Weights of a small mixture-of-experts language model, trained from scratch on English Wikipedia.
Experts: 64 experts in each of 14 layers, 32 SwiGLU neurons an expert, 6 picks a token.
Below are experts of layer 4 (counted from 0) of a mixture-of-experts language model. Rows are named gate (a neuron's input weights, with its number), up (a neuron's input weights, with its number), down (a neuron's output weights, with its number) and show model dimensions 128-191. Each number is 128 + 32 x the weight over its row's rms, rounded and kept within 0 to 255. Numbers have three digits each.
Before each expert's rows: a language model's description of what the expert responds to. This comes from a sample of Wikipedia text that the model never trained on.

# expert 52
Zeros and commas. The digit 0 in scores and statistics tables, commas, and connectives like and, but, opening parentheses.
gate0:124123164119110077202110109079121098160110134164110145134096144068118115095150130181108131101083144196145106118111146179156111122120163156117119042187121172157173195219130149100187084105115122
up0:075118121122101119151136163184059089160132141115104160144125138151122110099194123151134116133163117107083178173109134135084096131129156111133093121135079177102122130117109122060131137114133189
down0:128147119153185071163156173104161109166155100129153158173150149104175136135061127179143122113087188149109116144113155133110063134136172139093164045094174173121159102169128132066171088096120131
gate1:090121127112133152093170127136130102161113115130116100154152147204134119113107139138230137124137118098113122103129120131139156121132122141149116116109154129160109112146177129137180091137079145
up1:117123078172142134104141161096176115136104138127125151151164107132122185154092129086140064159186129080129232136091118188141122118169196133143164112143187070128163094098121126129149087124110121
down1:159170182144093208100096127153103186190139048074159131127113062170107178138128105147129150184219157098212158140089152150126187104077132124132170140133127128132094152102128137119149132084154078
gate2:099145152126141140137137115141067147131186092117145137142125135070129104127177133137115170106179062146147123110114153090170116110158063101128110126097076195115167127075127168144120083125153173
up2:153173140125172092178128107163157124124135087167126138173164140110171123089170139186110048159124176120123141133118168139138183126136113134160083113115155180129160112125073176169100111104097127
down2:055128172151144145206115123142091179164144182093140221095089087084153127109132173092174157141126059151185089104103127113119140160098134103122135114106087153098114122125102127127101100130196136
gate3:152127163086116143049117188130116101119089145091172117120117116129164132079144126121108114104133108131135107121141087127112099149128180077168110137152115087104138105069155179163156115169099122
up3:092102164163119125174165144085146141183158143100171091143161132138099062170128175114182223144145182082088134086130179153158143138158090153106147128142104116165144139116161053163150188168150130
down3:086152112150122164124116131144121113150119132134122146116118111042131153084166117106135135074132155110123118108077113155170214201070156156122171163117079131106079093131112096158113068092122131
gate4:116145106183193159035157113148123128118157125119120110114109144102120107069110077099146111089095145097175147124159198145117093080119129140139121167116115172142118066170133152060078132085135199
up4:160115157142139134164107102094122157148096125135148130123134101130208126186165117156119114138127135136158178115045088068106087159127137090171149153093112102130117106140105111134144101160132169
down4:112095092132110105104128170115135162169106177109143158112074151119159131118137086130160079072118135090118096150143159164148128136133211123063150138097135107068135075200079103177148096082135079
gate5:127126084144084123161120134146122142185139154126117149157096109149120029118136143094184135134104177083109184156185143107105078150137132118179098114134088094118116104108172136135133199149127095
up5:129105099154193104146126130148097105127149116094103116105127176139104123197110125175093157146151060139156119140129125182114107077123072097092132139150162171137098142182153180079131085150148143
down5:129102087107093165180098120117110140206132125063133116129120101150150116147121107143113133124135139099110059112146098076134121121054153133091167116155164092133097101164135135078133147134100172
gate6:157162167117118105122109177140153155171133137143109102111127140129118174125155079071130079089110129201120148125094144156154120112093162139119127096158119149079116133129068134076141056150122077
up6:088065125142128138159162153100116158127126129129174120112177171071176158143169155141096154130132148039130170176176097124116097123131184122132151127148093051165101115150104134128158190148104111
down6:177191117115119124053136146193193092119174105137090136192131173127162131093119096129105123097069149119139082083061125157107132141155109151141115117132117155073198111107060136101123097098113126
gate7:119134110104180137087118154157091111142116121139065121146164143111142128070141046116166177081085158121181100169217161102134092116148121113084148106128106158094143124165121096134092079175159157
up7:178117134111121120163125094132142091122055133115152172073144142098121146168127153142064091166194169123079084105113154167190162092187111138148104187137185133088097174128103163157114136084110154
down7:147137064147149071092160057097139031097133111143159167098157131077121139093132146126165098162115184134163134098143116118116112107084109166134126139138089126094135132088174138125142143118224155
gate8:169201156128166159105111177123217095066141161110130109156131124169098164078106105103110075139110103138150121133151130167146149166120109140128120146124085153127118107108119107096144132120113230
up8:174146124146161150165139070077082135068092144024115130214157155150186188174134123130115165133134085072127121118179120127110090101066100169149186104116187141112141155150162178106093144145113104
down8:142137140142091140048107129163199102112176126137116090111135145149098127091116089134098123158105161138179101143036156098139129181137106129110086101119059126155112103064041090158146105074163150
gate9:145104163157152123056062141183134125139141128115111064081094154155075106057144140089115094122170096152152149122166173116113148128094175091074139068113108178142116126081106110117130090171110223
up9:174127089128116155111116103181175104113144074122169113118094113098047138088133097132143116132132114110168155149173077057127173161132171165111066126075089128139107108104146169140141091108148199
down9:071099150160181094205137068054064204126069173147127143123119122114129162172127115149122096097167095139153170136127195174161126069177142105180138129134170139135149120161173153126112126132126085

# expert 45
Possessive s, list links. The s after a possessive apostrophe, like country's, China's, plus and, commas and year digits in lists and dates.
gate0:153161166067107167083108149070132109171132151167115141116147129131154128073111130098106172166151151091122124123184098136135124158211147137129141168126164106077157080194110101171104125162130138
up0:121069138120164170162143098089104088092120135131144090087127126108135180112111172074128118154135111180132065136174112149065112084073101177156173123099148113131099090080095141116077150139075118
down0:131098185146115118148039130195149087119165100169104171181128118103124094126074146137087106140092113113140189112063158128199144173109118163145163157161060182091120124064142075121120052115197105
gate1:106134151085089117161105129132165086134128160083115122151179090142148163138131135151118167170162092144106143148130227143114162143165145106136109082162174201125089157145204083165117144077169180
up1:136167114085122166107158096137127120154134125110158175134076116117151130086115102099105091104091130126106068158092152123169154160126189139102133117144163135119082153167115133175127149230076091
down1:168172136140117129111142159135104101121108120119143064109050047130112102067113168074152082130158116093132101142077129133143155090119155092155112177126156058119106159129101117167089180167067102
gate2:091150092134074129117188135086095087131117147116124100147156155222165165150157104110120102125105121090158105140141124091129079095160151136105105092123164117118150105170173108141139120135054157
up2:084116136120128104120119141164117146151150099141132193060135116115090117189075149095128095136091137092143146123105122126165139140088122077091121101141097120143174136130109124068113105079113133
down2:088109185104151116173073039144169135124145218091159172154122067116102123115116131148082118122123085156174142116082109109146151131110178132108152107127112138180081112109188127133123044119078155
gate3:099141104087116150133113184098162058120090141146136189197114141118109158149161135112119144141160183132028120123141138079100160128130086124085151142138168110165149127138099150051129107159009146
up3:115071068173094070128146146109121180126112178158154155113167146116204122147112088163148133105132089107121118178105129177149096119154155148150107175159129150100177144150154144098135143073176073
down3:095163113139112114145201125105098100118101196160142151146091114077150141137150138226090163093159145126074107130152161116110098087104075196107139158131152143137139159159130169073145124140092137
gate4:120184032090072139119116164149124098084152126097082106083145149127115137146128200105122148111079173060159138073169150150123153160097150123174116114148145116130173102113149108152132150181076182
up4:142186157192156109136110153164145112175122099115117115069161101123139170144145138177104110151142086162154108174116131130107051115178119096108053159147135145059131079121093173147161146098140130
down4:127108086111054141146125071079145129164160161156113100122133243147093120103113153131126118187163139117125121092131113163045119137105105169111132137157166159148152130143142158130083107115072168
gate5:130114053120102105087165106129120087129154180167165126134126146187105156111154182180099161183114101173119164176139122157122152123145181147099158117189128126106141123087205167146100168147145158
up5:108135168198110150056125102181142218151197095096125155107146091173108116134146127113107171093157081190174170194154112159117179206087067097147111115096169126148135172132133107151109115143178078
down5:151127131157141145094070135184136101115187121095148137073129038120085109095119140147157165107152175158168113173180071159136141167108118064105127131138149072133141108131172083160154116119161082
gate6:143179075102120121155118156098171126068069121142123102163098166166110141217134177135116131138165127132097098112120149121148139143095026152108112122114152100112100129140137157151131148091125127
up6:163185096116176118124199122076140126112134130179116105151102117153070123156125148055176129171145138117160113093150171133136183156128070116113147126073153082158077129108142121144135134099120114
down6:093102145179087102179090131140113073121146158122144129103143097093161087048060123152105122137144128119135089130111123086123088179154149191112093183143135122163190127133168091107102124128136146
gate7:100119078146086139156046135073103097113097160080133218116172035110113140128178159133117114120162079133145141108197111132192126148067167133082185091112154091132087171071189138151123179107156124
up7:147108189052063145082122164121159169136131102185114108123117161118107149105036111097113121100130183113077121127125100123024095134128123140191097113185112144114143077159104130075158126202118166
down7:114120132131109133161183103138181225120097170146113110121100137173172108136129124136084136172124143084158060093111132182095119133136118150168141147149119126152115122112054125198135106131138062
gate8:149168073161079170154119137130137068125069132134146170087149089086054111132092167151143165123098105102071114129128094154086098114187098124152137115141200097093128126084217106167163164119104093
up8:135189200147138100196052111092103132104112119172123098143083100128141107127141160092158095154147171121108142118091144179131176126116139184071155052120073127129124123034098111073096146090122118
down8:098143105079151120092189130119049124138156130116128076128115134084093099089166123088155163053173136123144100151152131157144108130080177115131129082127200131087088162162116116123125206076115093
gate9:136135092122126100103122134131138155108153146090109105121101104106174096148150135166165137117135138111140147128106132135191060094132163120102105153125101094094151123114116097180148102090158167
up9:134068117106115129040155175103157130127154130117146094085136185114180128088174054145113103146061176137126115129150125141146140142078147118099137101158113164177163121100142090165156109181154121
down9:131128175157143074125099108150099166112092084082156188160121127157154130189081185153109143120145119096107116094097060161110100127129105101110136151139173126077162150058103117146153092098182104

# expert 9
Conjunctions and clause links. Coordinating and concessive words like and, but, although, with, and other, plus commas and word endings inside coordinated phrases.
gate0:156127094134113172216125157121153123125155189173167072131184169087180099069108128140124115193141157055112136131130180195120161084159105197122094148102164117143107063086091131140185096133105035
up0:100152104114170158158101136151135138140156181152106108142159111104199110060070107102153132111104173081085104141139172142092037104115127193110159138122107117104114100105129080080146125115107068
down0:106096138175134116141143183167080123139128114132065137146122148107139114162167079119151153119129152122126129126123166170127108101077116200143130157132110118124125167135145099083130069109086095
gate1:153139099133144128150100138127120032159072136149160072106152106150113166183141102122134077067169102118134138141158079060128105196167090126142122167028081143126136118045190116114171135088151144
up1:128129168128108102072157079077138186191135126092125098113086187074159089115091108146178134139067204112119128156136128183157131090097127143074113105157153122158101131107117113078194133153102115
down1:137165108142118132153140140078110152136128171080075103120145140111173187167166149102134235111156180167173146154098080150115081093122119100127145139132091135177114164102125079133143114151139132
gate2:120117144060153097151117138093172097133126109224158066106109092148047125114081115118125136124105121108145148104106103102089174132116164191133108160079103181177088042148103103150116123127209198
up2:120077155065139158107119164124087142145113111130168110106155123109175069152128052093094104176148069133148084097117105074096112169163118134167125139032076095134106068143169106161158136139138176
down2:106160128110097124069115151086122106131141148114121174165070169171114167098118143132059128104151102155157124139107127143143110118084111088114143093212095136131120144120087153105103144118144062
gate3:148144101106094135152093115113129035141143125130100190172161127137152127185120108170125133173165139140069146153124069123176101148129168093118085097142164129121146153088137109162137151060169104
up3:124097047156075158183132140159218116116124150122108152165143116134143084213157146172105135134099103147152082101077164183095093177158162093148142119134148108097175135140094104165164127149169146
down3:156094135146157133114134061111173170106134177086158086078073153163113101102110102115158143140167108089161124152121158121146122150103129185136116149092131154158081117154166172082108174146152120
gate4:148166201062136145099136143191149098129120150184119146050038069133124140122128079121130152124062075101150125132125068144098070139143137162076124133097101156104102145122158142092110131173165192
up4:108076087211174097128094123132101150163109135143141158197157113142149136206141144156151118162167161129133129130167176154129113097143111147140120133196131100107121106117138166111119108064120092
down4:134140158136126190159057078107137119106139103141119090097085057113111098115145070142160115124129088119141080108132081110169113162136156153138101139073186151148110115193142140125127170115142230
gate5:102217139093120149138154128150104076078142229113091145099121104099073104100131146117105105151117153191075163095134137132127158116059100173113116150139142124110094106145121103180133150111142170
up5:144121135202100180118122132145118161040111115110123119103146154170052072134124138149138128099126128148174120085136116132070122084105073130155123081122100111089132096151130153137143135054143178
down5:144124083110132105071187106114072115129148158085129142120171202136114132136122145092119138083119109117162187105165109110098182140133101203139139122138094158095104130073147158153118122121131140
gate6:102102089134167116083076126150138099129119109091142127096166166111094096131148154164123190096196094057124194135138134106083107118135155131134115172060109118157128147109121130089135160110082150
up6:190109109135086120167138121154133134165109130149174165144122229160180165076127142155061111124158167112161105148119130154158170103155137135121080170172120171105119051148137180101161071106166111
down6:112134100176117113100080093133118085194099085116113130087146137116136121133127149143157213184147203152152149146120100154133090179115123157109113181114113146139110097119101181107098081068080119
gate7:121126107118146104150166136191161120154114099101140103070084103110175150092142109089106138186080168082121072153130118139116100139126107170091135133087129138110155136142062203137103110134138129
up7:136176146122127148083129137177145113085117127146143165133127090171066132102113089081122135048135095135158139126112104075125088154149113163092162114029131112147138126129128089168106081102090160
down7:146096099098101141090170112144105129156139135136132202106170196098085123080094130099205156104142108195126192134110073114134138158118146142142192179142047109162092184129142082124102138130091124
gate8:095112046093106123103164181168088102116177110100123165150154159134162185153114149121139105089132116114150160118050146070073101140132155141165070125110192116176191162136194097101077141111114122
up8:126110041171133138106133172154157118126158115110155120161130142110131108113098132089096111057123077084167141125093154107092185109121091101137116140103176130175152112172135118182093153065089086
down8:154088107090058130145161168119147107145155158160114151130153152141138154176137143135092160091183125159120109049130156105176153088201068106167139070127077193178118161151099140165129075175140093
gate9:134138108127159124101107130122100106088109122077166146159167125099112143175121106115124114142114157148073096131107183129110097130118143116123156104101169198129184167141113140121129127114146109
up9:171166127128198168160104138110187098084122128163112101110105037136128097113085137089170078146135091130126086111113104189114159132175080122115140155070073103131112110098157104156147125150179166
down9:130118103129127182173127116179143104132104117180114130081113064137156097125117132191166110095198168058152086115132051123166126131115179148187105176117108069193107119138113166139149158088133122

# expert 60
Abstract topic nouns. Field and subject words and suffixes such as -ology, -ism, history, rights, Catholic, plus US state names like Texas.
gate0:114117099105063161179109133152098127104168160124092158121172085155074099160138161199145165209141124116117146120116134106090139095203106077113105149109148122123112099108145183068200102069193143
up0:173166153070079155132084146167132094095188152181127126127100120162105150129150126106162112172115113155136116111138090057075140097181101115084099173081117150123097098092152121133158100079206182
down0:133124133161169084138141071102168084159154127131152123090122120138167151087104113154103046131085073135143073084139105116079095156166160155086151146091077107068117146118138106198143171174131106
gate1:130109175146127122135176161144148114147151143143142149164117109160139110156136121107160125092124194079138125137138152125103133133126103244142124115143136160180154163130087083137072144163088112
up1:144124093157124131158137135084134197197108134076156143149168168110149132146161118163153143147100131127133167157157156162146124049138182096186180105145154089138128085170140168093188154106106090
down1:147061189126146085128174148166119096110140113158161130127099103135151154143174127088172162140130156160133129144097141135100111104108072107132157164161192087188147128102195085100097214105097144
gate2:138105115162089096132107090094148138152139090150132162122104043144121218114078166131190109060130169154195131149137117122124140175152151195102133117118152074173150173110088073165143131129102120
up2:188165122157096109146091092144119098100171087171058165125117088193093145107103131126152104049143093157214122102124119083123112163202109178106116106117116148111116129085112072182132105145118169
down2:101153102126160142119148130157159163104095200086180143152130246123174044134151124141100101160106106122107138127085143136100167107082149097144122138092071178107078056115160135088121088120216105
gate3:140130123092116123104095126168150079089121076105090138137103123138132123154076186113121110150107080166146139138134098109107138146175139152120106159085093166108145166092140102137070073152150101
up3:148104120132168119144119170087170205129165110140134109120134101111118107087127096125167127147153114106097173161077174134196089119082072084132156069161132098125111108156086145106197116113170188
down3:140106138107051153112151135162146109149146108152099146100142133122116128175133162085086183131099172162116113153146144153099138133127131148109095160156177167167131140141148145150085165110101073
gate4:153197102129084136135081111121170144174147052159101092076099103129113183084102126206063175149147107125086126044046082069115136121149167145103179123130089125163180149128124106105175140157137104
up4:157152145117127139114108067155170089138143079182092094089094093164084139086069099116081106103135095155137112079086104085138157140156110148084120145092113179074120098094108104152094112182192160
down4:115095113111166179082179101114088114088086148111122155161156127123139043154122133083124067115120161161151167164196127151135118136145099125173090104075124156126090106143124163158086090091113158
gate5:182103180134155151126124151121139076137148117138143116109185140150146139118117131159117124107091103139155077123142128128165105138149189201109143180128124213077135107074063114076111203108160115
up5:132089167112061167075114179112142133059166165077196057079140124111131148120117130091146157097128130119155143130169077100143115204111150143090103099092101129127168141141106080108150110147157151
down5:095190095162188101164154084130140195148103206101144167147135162074105089165138130202136078163095148104121139124144140161102137111136101095141099109111078081147114144160125182170133084089116084
gate6:093162144130163171139085181131100148160139155083120133154144163132156117131149122128170195137116122178156193192153112144080146169138104079137096154106116089113085079154143136128101148152142137
up6:123050128123098078135199130092092142170092171153187103117133136110120158154154136172095112143134150096104084106127184148120106069151176132138155090182136100149179186169101145120172149088095079
down6:068144103124102150141191121117118182174107165103131185135132144093164169153143126148151175169081141116110133151108152179060121184103117107060126134160122099115128139196173213098137138170143097
gate7:148108138119173188102099114164132144196175114169134087106096130123074078135107090107113107088091133102131139090080130123108137099168101138124155150130117145111103168094101144146125117169154149
up7:143140032130176098196125193118132141116115104096118160182081156108172101162131091152141165168197108114132200117106125116119111135082210105158155128138180128147187171136138157035150142123119148
down7:128102168112148140097119107171136083200147116159160099103161109175106143108099100076116128053139129140142088138101123149140147097132055149123146140172137093072090087121136102159120123149133100
gate8:129147192108121204086112186124181100119151159112142095104155107127114145120117084094069121095121132126169129153166167137130136141101128028100099162151106111137142111126131075147159142168165141
up8:153163109093070081134172104122165158137175149161122149160111129150133144099162115092145120110169114116146075161121141122123159127136158194119119084120173128115192112078142105085105099127101162
down8:132133186075139168095106164153095067144139116200147107142171083141120159120162134088123169098151144159133127134144111140120121119110094081111118156171090125070121132147140126181155144150146111
gate9:105141144131128109090102111145154110103131124155106121139125131112097108087126099099114134101183083136148134100132118082172140155143112176094099151105077161125113135102154113135114103170143186
up9:173175114116108162109110096160077112135160069167092164143127123092099150118082154094078131136083103127084170043137161166122120118108211126170139138124115121127105023137095060091110130120169093
down9:106064104112147119114143106124174106068116129099174117106135102164165136126163137141131099100134152139136109164163121114119113099166083106070081142131159125145118188139136162151169153103103137

# expert 8
Place and space nouns. Nouns for places, areas and units, often ending a phrase, such as States, district, office, ft, plus later word pieces like -eland, -ension.
gate0:178172091131150213085122103130101170080132102099107105164085099190205134129107142088146159149137076139137146126160074091111069145149094170035126158144153148127124188107108128084126137085086075
up0:163092046179144129138161149164105107150151131122118123186151129097158185113139115135158128120173104137108127154133118121106125125158133115130153096116128094137132150125126067124085143136092091
down0:101132105129138142163124134088130106131126100089067144182101172184072070164116110132116102086129131127138141144129135132149124131128187188096093224148069165089070138142138118145112095100123103
gate1:122151156046140163140151123140177102143114125147147075141087109158131142103088175127129078101086142148136100103119059158154141114188126161125106137097063181085122117137080087148082079155149129
up1:141169130147159114167164144142194159151077153157181158150114146175155119142137093106105114122150094167107138089117141174081123118162174092125128062156153131200107135097109112126115117089094127
down1:120140115133091115118041112117094125156081033114112083117132094090112131078126184161163047108129173138168157154158100114112187111130165206170131197125098058136114126154100171151143141129117160
gate2:141127092103126108222080117023143171109092146162162132159121109164130177138146144187153159158134106158105121114113107120100059152123126151171115087115150103140193173152113145094125141163093127
up2:150132114035134111108126119141144158094171186128132168131098112127145072125164154139146124133136141129150144082132150125153143138078087085158115062144139109121117055148109135146180086107146113
down2:078096098065104140108169094086170147162158151129135181179105168130170118135092109142122113106095089109167162147167152150163083124118129081115100117142120154105135119171069138172154064126145094
gate3:133156064170132121139112154108159122109119110078136091143154157134131175156107104046154184128051154112180109123117157124073110117127128127177130069175207125140142133066097132110120149129094125
up3:113107156097094109146135146062115124146118146081104124094113082131126149152185165178119133148160123117059172177183127107144098055070121107138145133132094123148143105170183148143101146169146100
down3:161174169131178143110140143085115151115094095118089097161094080145087129134111119089152177096099159165165094153173136160177087110133133124120146137144150087171111095151106147161115217140033168
gate4:115102129152065127149200160122085127135160174080173091146138152100144162141178112204084110117139169133087156172126165136116094130128153161177137122184154066141153149155197173148205112092091106
up4:080070086152107127109142099118080200134084151098195157150192146105156115203129116124140145162140099097084156155147147150104150145065149136170182063159111089118150119177150168114175155134107108
down4:125123082104167123096117101172143095115091138139102146144100130159119112155080114093108119095110069151169139071153066131146109153132107093108139156097094164082071098083135093149083082172168170
gate5:131131064133089060173164120144116155127106159134137107147157133140163108206115131161108152158139139148120119163149188140192059104140136150158164108117118131131119102180205143107076071098152100
up5:096159168158078117083146131155095114068147065152127108132089093169130227088104120149142129145089134140137136093115164120105154111073125121107157145151117153084200116146158128181121160065167100
down5:115102181200068139132118148144097100094132063133126071149116077090122137080123187150174092159121129122109113084100190120111153107086140110151148105174117119132144077171137101129130131051141092
gate6:125147117160140119144155130158134104105191132070113114178148086110125087128124146132147155140144159118143122109109141106115097085120153194100082158123060135082093121169067159138104108084101132
up6:060161151094099105079165142170140173172122084088134135106122148115122139086089129094136065156137164047194159126152082085150222056110135105180100100183151146133153113101184145097145091125082159
down6:136181113167137088128113067105108084068160213152158083089163143103149139148163107118145126113152121135125107177094149152142079125169132161105064126090167162158116159161156124112096141112090113
gate7:172181183136127169146112040154126139100129124092128123105143127162135149091083089105113158129158146109135107086088107105166184174187152191122162148092068153090098164104084128138096129147109146
up7:150127110126126129127083065127088111084124127176162127081146159106105122109132113139031112086101160157136123114054147150176172128125143151113139102078067137113109159125069090150141149154091148
down7:091045122141154142129145157041169123184119129134148129119104166135117116158091129088163159122098093096136130137162091146144055094091087041088133102137198147137175135142143160115136122149106108
gate8:133031121187152109137162145090035173191145135144133138103128113117160121109180102148161161133177153163056165109165155106120127070152143109139140127126117078176162132142170134117123189135131074
up8:127134150146134133166147082123151205118076168104166163173140103105160105186145148139124089120151102143150120131136109147149117135184131140126153060164079103115120123115113121131131206198107118
down8:097150099107136169154149098173173149104089142144144173187111108122131095178131117095088103103080059169176118152117088149124095158179133143101163086118068184087100144103124129143086076126156167
gate9:150184136092093117077105132109146046093145059160139109084096119158075140076133100141087123190094090149102142109094108083134097148147114158162094124107154191159147140107088101139116145068152168
up9:106076043120151174139158087125151151052166177121132109082130109117113096185142114098107116117145170091151133120180127132127125124088131087126155083066145160107056160050130180121158125136144142
down9:180185201131090085106110132094109095124143065120112132136133123172154148094148148159125175167151084122094156114077078119138098147187150168160073166171163145121220139160093132107158145084097139

# expert 20
Table and sports words. Words and word endings in tables and sports or military text, such as games, football, circular, -ated, TBA, Paris.
gate0:116168088153115142102110135138101136099080127118100141147110175140116105116122122128126073167140082096080139163139171154139156113126143129134116169133116132115142127201158188083147160130139061
up0:063088149124128171185121125123133093085136139118118144106162132097171156107167178126182118080113131159218076133073095119136123121157089114111168086122157135083144142104060116170148102117111148
down0:147100170094186056132138153139143126116120112129161127127136135131160131101192125185118109061142158147158155156151126072156149219148131142109107100106140106111195099141034113118133134169189122
gate1:221129096155082087082136121155132118141102111079180121176127117161163107126140124152146146157109133121184178142114112161158096181135140099071138104116128090115144132151104135184165106102123152
up1:072138078140135154124153163174156151166112102102078106173163098161111174122119175127174149109064154185140066158179158110122153088168133135080142171163133134144149097136163182117127153113168089
down1:179188206168141073170107107083156172140123124159139079117132127137135090127097067117121109162110117074095073055128126175100164139151137097150106054103121118125068142083165090153153131094100161
gate2:169124179130171136089111111055150121072139118146155120156082083169112077077119154117097115092077110078161143132091111130118153147077085163085092072118119127084072126114099129105129088120137152
up2:061111113096119126190098101105058140094119132115137118149120122104135156129084102175147093097116133140103146162115147163099089100137140154155171097166100117150148120104177050110094161115100132
down2:255151198195148103093081124158150136152163085150088132090161150159061078082120141059151132142159132087149116088126099140133136139145120138183148091123137121098050138039134127131123114105109136
gate3:135137084075160156157138154184085128175128160109129078145164129086143110139124178161117068140159095147184081128089141121143134159126074159114139141128100145113120121135079091076111067115104170
up3:156129124054132137097138118197122095125127127167138119162098077098135132117100164111131102205167123104133085111114102134144141135132160133126101172105119177130079126107093131114100120073122194
down3:116119138158133120088127120137149171064110134162100126109114130112073128151164097083159177166079166128095133122150107129127136112104107111138117130097103047083180133153138128139181199218095152
gate4:146152162138119140112093134118139110099103115177103156124076217061148142105104074100126174120131185096142182103131153183144161171101194172124153093113153210157108118107122095163080112085102141
up4:190176132096197094077102133172131128138127079151140179135087136111123138105082130132068117065095099139153152107135109122163142109118140123123175079110074206149119105093076129131105119152143161
down4:069091082123147160162153123100074105130119140060139128153162105155145154146138183129152136081132072147130144174099170080159143135164097128083120162152135102105197109175185192085137093124095128
gate5:131146095067119172126133131193133123120174119114097176075128122153122109157137130150174176168186115215155085139084096109155175163168073158127098145103078141124116153056126100156120147194167108
up5:134156133153186147118142181101169135099104143158186102150157092131051114141145133086103113039106153085095116150152095130113140136128184127133136073090131116121125129152116163150180153144177112
down5:098112118152049161209191120114082167155147128143140136118132165128204145173103193212155107144169094116121158113132169139123129144102099142165100152188101162086136084094136162085129104131143114
gate6:153096149124085130152152150179035089117182120130167154119131151137160126111137105123133102107100073158165136112100085084166160188202135146136163152135164126159091134180123122158118101172136166
up6:118150133089172077128124095103199160187103164129091161098108137101094157162129136120109134126106130126061080134183123130095139026159119138153102091149081103136149148148158120071192171121139083
down6:179182190152173120144119131127075130095152123107155106114151148131151102139128121077119068123159069133093124079071144164111155135137132121136126154107120164090089110098126108140117119088114163
gate7:127166108158136138155112111108095122090104115149174112175094149112130057082213166148158129118146100168088113168169158173133136142084104147129144144139121143124090124161140139181136102090154119
up7:102145173146134186074071165167086120096170100102164123105106106124076048072187090130118119138121120152159133113186120095128144154136156118114131138145091155109121093147115131139163091109119145
down7:111123079131134162094166070155177111136131118127109119040142126149086184154098106054125193154142131051088187143104166177119079089098170178105144126128083103098098183074131134135129149080107096
gate8:121121117208165127165137142169080174192125140081171143135131093123172124123136104073137163143128049161143097099128087173138093185107073076082177145129134096129135142144204128142159140142130069
up8:109173150202125163115097145132075149117152121123106138148124084192151084120142138109126166129162099147145114151110083164169124109094075060113126177102130143103103122126141140175126078090139118
down8:111169109162116155126105077077183094134124080122102117144145103112096186147161080043117127132125164081098161140088127099128122127135168181130119110124134140132172151160088105156106130072147137
gate9:075161114146115102226135127156122086138101164139147178110098114139111189148191111142118107085168136126119051118148205144085114126159158092123114143106168168151139119116123116110115180072109140
up9:141191170127129106124062167148140111118135076197108144108103084170092123090151111096095095154094096169123081078105141114153159150128114117106083116102138167120057083058046119138144122139098141
down9:233176160176201083124067129183131165082141146134108106100147141145064061143168138108133138150099121108124203103125112141152125058110112106140105111141108120153091138089128155172117105164107125